python train.py --num_hidden_layers=10 --normalize_top_k=true --routed_scale=1.0 --balance_loss=0.00987 --balance_bias=false --shared_expert_gate=true --lr_router=0.000588 --norm="rmsnorm" --norm_eps=1e-06 --optimizer="cautious_adamw" --learning_rate=0.000678 --max_seq_len=1024 --dataset="wikipedia_en"
Below are experts of layer 2 (counted from 0) of a mixture-of-experts language model. Rows are named down (a neuron's output weights, with its number) and show model dimensions 128-255. Each number is 500 + 25 x the weight over its row's rms, rounded and kept within 0 to 999. Numbers have three digits each.
Before each expert's rows: "comes before" lists some tokens at least twice as common just after its tokens as in all text. This comes from a sample of Wikipedia text that the model never trained on. Tokens count by the router's weight.

# expert 136
comes before: " of", ".", "'s", ",", " was", " in"
down0:487487538527490513546509460492479457501509520451496520473497488476504518486514481492476471499510497481487512483488510510465544479484499493479517470518484483486543464494491478502478479510512502537501569535452510469494496534489475534481521470511504471523512518480523453488504467489517539519491489518486477523515484549511490475503494479449489468494487519522509506516485508483554527536484
down1:460501525457490486525503511491509477488518448477477525493504477522497498478524471478477467489467500523483466532477513459474514507479521495506502469513536478521503506530494526517490529496509524487466504467516492542482500495555536486510493517495452541508524521487479524509494486528519516515508538496499506509527475495506446526507495488449501523529465506518508506473534509518474486486487
down2:452508473448496531489519546482547477485482519479478493541504474520519487456478536522506504481478444487490497462481523479519464509545435494452508520471502523485470469501490494497546536477464525482494471496511502508492549498530482452513564508499514491523486474509496463488521504509469502511526514514505517494508465494503462526531476473510502494477537522468497484503501510488515463478502
down3:506519492489464512524520501494534531523494542498458480497511541473481509502546473494490477497476497499492536489534522465521490500533499504511544538529520530480520521446526495536491520549495514490504490510523513464508527486544481502457497519522532470477517482467540536527490505508488488483508528529498525548496502465475485486506540497507515527427514476524509491501484512503475488525499
down4:459514472495483470463496507533511469498487473441471516478442557553522522496504488473507455500514520543481501472509491516536480520507507502466507482483481504424487526490476484557501517463491512526485526514454477490490523509467549514554537448548535548473463499502512461490495466520493470471501463509490500501497508515462431512510508479574472514529504501489521497504490520496488524501538
down5:500502488513507500495519503474493515477513470486495469473498519490501478470480494531499522513490444491519534501505474499563538480507495501505473419493492503504509528454528486484468531520548500495468488503472504515485501528526487489478499498505498478480496505506530496466490471516516503501541478493475543501526473551513465541524470517498462473509513424477472492496517499496496506504488
down6:502515481511481510507470508480533500503455501500458498470508516521477549514444502502463513487474502523489512541483509481528515494471464514527545505531506463531508501542529487528511450512511506485524493520491517546511496537520539509509495524496488513495516518474495543458488525500477485499470483461502500500546484463498481493552472496508548496471504481524495516501509502501504487535503

# expert 148
comes before: " the", " a", " his", " 18", " this", " their"
down0:519497525482524494490553474511520502479490480533498501543465517510475570473537535505514514476515517464483479519467536533475507488483498458509503471521471482506459509518449480467508509501500466485499485489521488517503500479442470507478521494527463493448494501570513487495521497465513493508507500529484461490502496511507475500467523490554465492541545501526509493488484511518544567455465
down1:487473463510464521442500447542521492462509498502509508507490494497487540541499497539542486512483496507481478527444533467492502475470505494523495471523473489481490517489470504522472530485429509518509527470516501486489511497450524509501508465527500523489494493499502502456529547516524500495500495514468507485515532486439487501529538505511500475527507513451523490482475525523525518479500
down2:489519516452516466522455519488535508486515562487519485472469481530491499535533497471506508465495498523525492485581505521521543499515504491550529498467536495486466501505534485481518458469528537440490470516501478512504525493500474460493517515479486491489516523500530506529480491540511499511514532530549498493497471534540528445493495486492497507544515526521505510466511494512475527516485
down3:484499564469553525503535486484463520516492529460502483489579528488479482500487511501470536512518498489535485489544435483523509512501496495478509460502534510532515493516515496484503513496517545501525509526467489485474508509525524507486486499497507522513548519476501496542553481480448517583489522545532487523467497512527543494473511513497480526502493517547466472529520524516490509468507
down4:477544534498468442518522518502483456519522540526507506494533488487481470455509436507503485509517532465519504507519463490492492461490493506519454524502490511534519477535528491497481457484492472464428463486507497498460484479509497473493514510514494482526505446505501478503481475504504519489526499501489503509492487479463518520521478530459502483493515501579470475527482474546488538489467
down5:490475504461527494544488522518511527475455518488459460487518542504459514526472494522512484532478490511475480480492483506515498508529514480516450483467515480493512505502464501512520490512535500509473526474506508494526516483548526512487517486547489477490503530469507504487469488512517512513481471490496512518488477514534490508474496481489487511507471467478505501551449461523487478494514
down6:477524499498520542503537467529515475559521487470475515496528484469472506561500498465531493502529513502493503506471536517505520519519522520483458499501543523487507479492519511521508467533456502538499493466501529469499454491555535505493487521531499458500508499469491486515509522479518468474455475511490524471525526510461461531492506447496476484460518472513490498469511497516549505485527

# expert 105
comes before: " of", ".", ",", " in", " and", " for"
down0:533475474505511535485472459518477506504476527501484536514494477520477550516483534516502463491482452485530528498519474497523490479473529505508480492531451489473509521496551480506500472461494539451513522484498512477534517469512516527515502529491514486475492488484472493486530479524515497494437491503548467463482471505518521497475514460504499550490543480575517555505519520579499558543488
down1:526454503426477527532531533560459491513506531484484501518495519485557496515549505517455472520482508499484510532468448578524482475493493508499503489479501488495492469523498497492488508480497521499481493494490509495491493528487495509546482547506546505513484477534496536520460472472495519503490534462484509523507472444529477522476507510479518466477463497491511506508513495465511483533480
down2:513480515477496503503442495529526467532523505499504519483482484488509504548526464535512453512462499503491492473477475491523551473536477500461459507507493495526506444506476517490456486469517467512510507512501496512494485523494505470497503521473505498527499493544513454505506503495483495504535498468482463487428535504516469495491514475467525483493538587482498484560524501510537538498533
down3:506484512527514477518509474506474545499532490512484520529512522498471489513475481496496503488501541507473488508531498484483488459482495504491515530513525499467539593501524533513499451503532527508522523490474511505452462483476525482507530506452498493450532466494519464475470532492508523484469510513499483485474465507467496507481544518472491506502536523465473491511509522483501508497530
down4:510490474507505459486486469487523509467504542477522473515544534491470479475519518478530436482470530516534484503485518506521511494541500481505554535513471472467508498478548511515491484494515573488502473530463470479544468538482491505492491489497518513469529534514476500486489527502471468471472512512569490487500483505482537491480488491506502497501506516488475484518489517498502530497528
down5:527504452494505480524502524574539488457508544491481505487510476538474530515501476566519524511500506488503467505529487519485521492456525537510510500515505478507486505519511488512530481538524464483474496472511506505499514513446513490513543502539523541462489503552484527510524486519523495529531522466512480505527517475507473465506473496502496471491495486497473500543520442575496533512540
down6:495521495524468472522532489496452514501484468469483474506455525492500482520472495497462513474491521522441507475523513491522505468521521522493509519484529489498513527525515499506481484452499544527507511439456495481497517534480508470503495534512493503502513482519477481529493490512521523440510517522513518525496511493500492463495551499528448497513510521497493461497498488467461470534505

# expert 127
comes before: " of", " to", " States", " side", "s", "western"
down0:464492550474508522519475496463525512486497458514451526476517488500541515460489511513487514469512514515488516509576501542502494502497492547527559521537510504488515483524486498491484533457540481492462529509518478496491473515522473465457477502488489503519535494499515493504487544516475526494503541526502504481503476467531530554538539503489484510465506535587502493522513519469456482520436
down1:518478544486520546533533483532516436491469476497494484442528529452523453486494545529511526495467526460505468488505482460484520495505473492477468521497494509492491480516493479472460468495475502502525489477505484483475508494474558434520491491502472529500474494507500476521503505540491525518482498487522511525513527485525535483464518486502521498484532518485497516473500521504482476443452
down2:490478506495507528519476528559518536508515515526488505548486504488457506450490472540484501455493513481498483566497497518544485512540483500465524506501511490484499482470513484542453482485545458485557462496525457487503501445506480505505493512501484542511537491505531541494496476495532486478480499506466497543468484487443545535518514527466530541529504478488515513512470524538523492516491
down3:516477500469480515489487495482513480444512500542540494468493539502457466494515512510495530554462497498496490548486511481515446500447462484483559526522495532462530510474502501478481495500479495472454542486457506534511520497471517571462512492477479498443471488496495482531490526504519493478473464451500482513562508519533537491563549508504555520500480477552496537533469490496510472508472
down4:475494494498518507523517489528517474475528503511501516515531465490482480507477548547465534468499526534486462511557521498555488477468488524518491502509480496480494492555493518527524469503531473493511518471514438449544486522490484523506484477514497489528555470571472524503522513519490503469457527494511487473512542500527514479507523524483503488500497499487534529518520504490486527527493
down5:465462501454492539518482483535518485500476508513458519503495456462518488455507518451477492503513496509503512527548498545492516520503485530524496523501526481455561459556495538523503508472505466475485481491528458494473496522496449490481490496497455535522545472498508513537519540476498479501468522550494470467506514505507519508493508498528497513505513542535512477512491535493488517551488
down6:499473492507520481516497471511539497528470538500538465478485530548469522521532462496537560529479518502531468433456486529462495489560501485485470518497529499499517463509548493526451539526451525486490517466500513467544529497487503509522503497501522518496516466499545514473475485529455508484537496485501502500481509494474532505435480525491463482491519477488486500486533538471478490486514

# expert 155
comes before: " |", "\n", " is", " (", "\n ", " –"
down0:428480463486498507481488488481527512469484502559530463498484489556546505520468458477498539537515496496472514478505504499484487511475540527502529491508518522500522502473484446503475512516537519529441528503491537452452490529504528530477499493531488511506495498480495558447481508519511509524511458517485486486505497492524554484480480531544498505512496472565523543519477494465543511504502
down1:503497514465477520442498505514508508480495528525535498501486514500509520503494437503511506509548457464503496557481529456489539471500511492511555473519500468516491512536503529488528510482502521513495488545487520505542513486535503511473493488503511512515505516525475531512487483531506513507496564518505471440522504466509487498537492527505529538488471471535472493485509469507512501549473
down2:563527551490527530505502521521479484518530519466464495510520510447461476491520548510507461484464493490517484513492512494505529484502436456510533515502478503494498514530524545515512502486502484470526467499497446543521485503485464453528504507468532530488517504520496464539494507492494460494522515495510500497498488505489470514535523488489538475488502535467476459509496526522463493498498
down3:483574549483482509527496507493449499517461538463536499490486500518432479477498465487490544526517457484468503548502471488507515510520457494529511506489531496498558485507478509461493515517511531527534452505522499489491486501490466452499521489459500503499499504549546452523516489520515549426482537476493512464521485498521482487522480498502495531448499511461467515473513511511462479511520
down4:532532484500511487503444525503461532490468545549497511495466521502519497480505495517490507494522455513521453517537511509499491470461505498496503513514526542513517549455461499434459487501495505439506484468495516536501490469534516493537471457496498524469460485503489483510471477486429492513474516493541472498499481480487471514513516520502472477514480468485502524508548513536489456501490
down5:470482528474493469473486514536483473461471510439491482519489536507477501496489470463510507517548486523487474508521498520472443501528563513494501480477520535495461446467482528436494502516521480503477471486490474471509522494521480519500484450515470508484510514492517512541512501505523531536517523490538478526482490546510489507451551501486469528511566462462487510508506529494480538514460
down6:493483544465531538491488495518513528479480504522529493486487528542550491508462484515512559473519480517476525536487490545513518522470499522454503495502473538471479510488494426452496532504510536516483504543526517464519473557508521540472477483479519493541497510517507548492481506571493478513493466475458494494505445507513533495498491464492512543497528509546538492516526528496494481563514

# expert 71
comes before: " |", " be", " than", "–", " as", " also"
down0:535483488474507513472489496513496482488529511481493491498512524492470473476501538493481478512494522500435499493509499475496447487490519506453487523509503477458540466496512527517530497504511472471463511471502516521484523478488491485516512529536482466530502483516507516511485536438493518491544483476486494525465527487478495512446504476508510490517500506467486539483516477503508523469479
down1:509497489505509508526479463476474500465514504507513497538503533449492463474462455466522536534465512499550488495529514473489457522462493500492491532500453499559523537486483476499468530479541454524490528506517518473492517474522488473482527506496496533488510540484492520460496545463521493549523484455510511474511487506492531515449505479506528434486500456534535483520502500487502527519470
down2:506538492510465511498526513506510523505548482536483523501473479482534520501483510518491468521501480490455474461498507489501473499531469497473448492510499509509506494490488496491546511530503522472477489513480509492507509502499506460467470525511478516519509529480494471524483513494453468505518492510502493517494473551523460538502499469495548569511498513516485534489462541542492472533506
down3:515536497528476498523518538506525540500505479484480509489518528559501529490535488532489497458526521535517476553518466519527528481493492497515490495515512506495456516510517526515520473505499492449487500466503518510507457510475510528480480483470535508486480504528500465515527494523530507432488456553461519505491485513515504474516470502479459556526500534499516446493496514545496469527506
down4:532470509513542459463473482530505512463505498494538528509472484454512490500499547456459472488484541520470509490550513488445496526496525525527515470507528492480486491517506509541535519521504478486530509464498499479514507524449491515489526530477526501591492503534492549494528516498507521493482482511461492499479506495475489488488525482516513507506543454538533471472519454507521518486492
down5:515545486459489532455515520520527514518528478496466549448505534482474517493474531564525482488516480464524464489474491526471518503501500470488496504490493501480502437500529515482502500514515491525471529538486459479487516491498483502522475516499476471456468517521526487461451486468469484503571515542518521535490455508495482534503482501500511492511497488509491551460458502506490515514498
down6:508444465504538499446454485465537498502499502445561499524497544467516447512488543461527449520501516505511523503542540532479474509488516489513495503542513523483477468510519481537513523526527447474515542506486496505517515477476468483499545502518507519531524525512475511507479519495494519524505482507509453482453492516447507492464514489530488442477508481515538495499482478506553486462479